config = dict(
    hidden_size=256,
    d_expert=64,
    hidden_act='swiglu',
    balance_bias=False,
    init_std_router=0.00621,
    vocab_size=16384,
    norm='rmsnorm',
    rope_fraction=0.25,
    tie_word_embeddings=False,
    init_std_qkv=0.0277,
    init_std_o=0.0,
    init_std_up=0.0277,
    schedule='wsd',
    train_tokens=269900000,
)
Below are experts of layer 10 (counted from 0) of a mixture-of-experts language model. Rows are named gate (a neuron's input weights, with its number), up (a neuron's input weights, with its number) and show model dimensions 0-255. Each number is 128 + 24 x the weight over its row's rms, rounded and kept within 0 to 255. Numbers have three digits each.
Before each expert's rows: "comes after" lists some tokens at least twice as common just before its tokens as in all text. This comes from a sample of Wikipedia text that the model never trained on. Tokens count by the router's weight.

# expert 1
comes after: " |", "\n", "|", " ", " 0", " 1"
gate2:110148139107176102134122150124133107094098104066132173156111175196119112134192135141153139115127153094093078128110152135106121085146142159133116182131112146110177132142139113121145114158141140115113132125093118168138119133108143114115117149131136130060129135147143120144151112147103123135105132102140109099135103147104103110131132130147103086098122122141097109092101128087163153097144126127122088146125141140093167122121152129131118153164106137103104130091159107137135147087097145115121137134150148123167105115108119145145126136120162163083078142071179109139132116165151120142123120094133123125124180120109150103150146131131122170139156129091130137154081134138106139130102158139134115134140127059120159118151138180160123144160088102081130119144170107144128128140133132
up2:107103149110106123119139091131154105098094105102144130125124120136135110093163135117133135145120128127132129178114157113100117188115142131140101143109148165163094122127177151111110164117153120064105082150118113126085153133156122141093125161122164137149158147137125154124116109143174145157153124137111124131164122124134134111106125127130119169090111129139123121118142170149093084151127176140150147124144075144123095116108106103118130141111135111137135161138097152158150103119097119102109138114091102113185149112146132088139135131165108148147139102138128125110095154086083178127120153192122149152116112137117128123097127096106143121124084142143146160129126151123083123131084095181110143100137124127096137161150150072104168086141113096125189144098110102136167141152141142

# expert 3
comes after: " |", "|", ":", "9", " /", " 3"
gate2:117147104133131121166176103156090131144170137120106129119119111113099152146161122133126110152103139173113099132151131092080142141109120123108141136116154133134113118153161117110146131145110136118168118130124094122153154119159185116130126107177148167121153094179120131118167102155109130128131112130104131116162124142123168105125116124149127106136104086113123166201136142131137100101131130181097125082097060140142135129141147139142113110102129136127090163112118177097094094168090132125104175157088165123163125124107148119152100109139159076118107147105103129110138111111112131150100138137129122136124140128162101132122149089118114130110179125120113141156111095131122080143139186099143084110154133135181113114132168085114102143157153117137106114073134135123137109126098100
up2:120113123126171173152112111133127089123131127141107144101131135117141136126091103152148113157143162141111128140139106107154097122102097125138100105145186135105116185130149131164164140137112131148128082123119094113134077122137125120091120155118179140112141112120129110153132111108172146108147136129110170113110090091101154118179132120164128180113113128119144089141124156132136071150116138125150118136132097150142122105164158129147112127113107156073117152138155154098101119134094096153121112128160097140128124108133136135105076131160191139130133155121167097161088155105162200123105128150140126146129126143141158132120150111100092089154192151126164142127166107168110131132135134064141094135133126107143098138154127128133161141103178158155159143141155143125137132112148108

# expert 11
comes after: " the", " of", " in", " from", " by", " on"
gate0:089107137126124144132157125131137124122116100157124112111131141115119115109154134149168144115129154149135105113088063173108071169144124138178120114119072110142124127171085122162184122135158120090165118100110117150136139109093121081174166127133126141138128090117149113134148162138152120159151159165169134105144119152160116150124111128110137140161148098121113134120164145161131164119128147105132104073118146140097145153098103129118114132126131107155101137101154146131175154157104124098103087113103180158128144114138130153166149129144141154100094087134105142137114116127126129121136115098098124115130077098119119087148124107125148134132117144123103141149117156112120096131108152154193100095134113135137112153147119129145136101128119094111049108084114155158109184152102123
up0:117104131141110146140141124151082128139117089099070150115071144146098128142114156168140103104159110102161123074094111138122086111152123141141127142142084134169141103110120155125178118104154136166126107101154142124099156157095117089144126161111112135145105169093112138135169152165135173133138130144112192137088102110137136142105111123113134112141115135104123120123136118124153131137093106097128109114130127143094183194106102110083147108120154119161123171104120134146124130167130092126108128112141129168168149169172096126155126121142120145138115110132126172124114126122136145135130108102113108135129115104129162104156160113120134154117147091110146110176070143155131110117123161164153124121149100118129094137137086068136125106128146104102081147099079128119126139155121158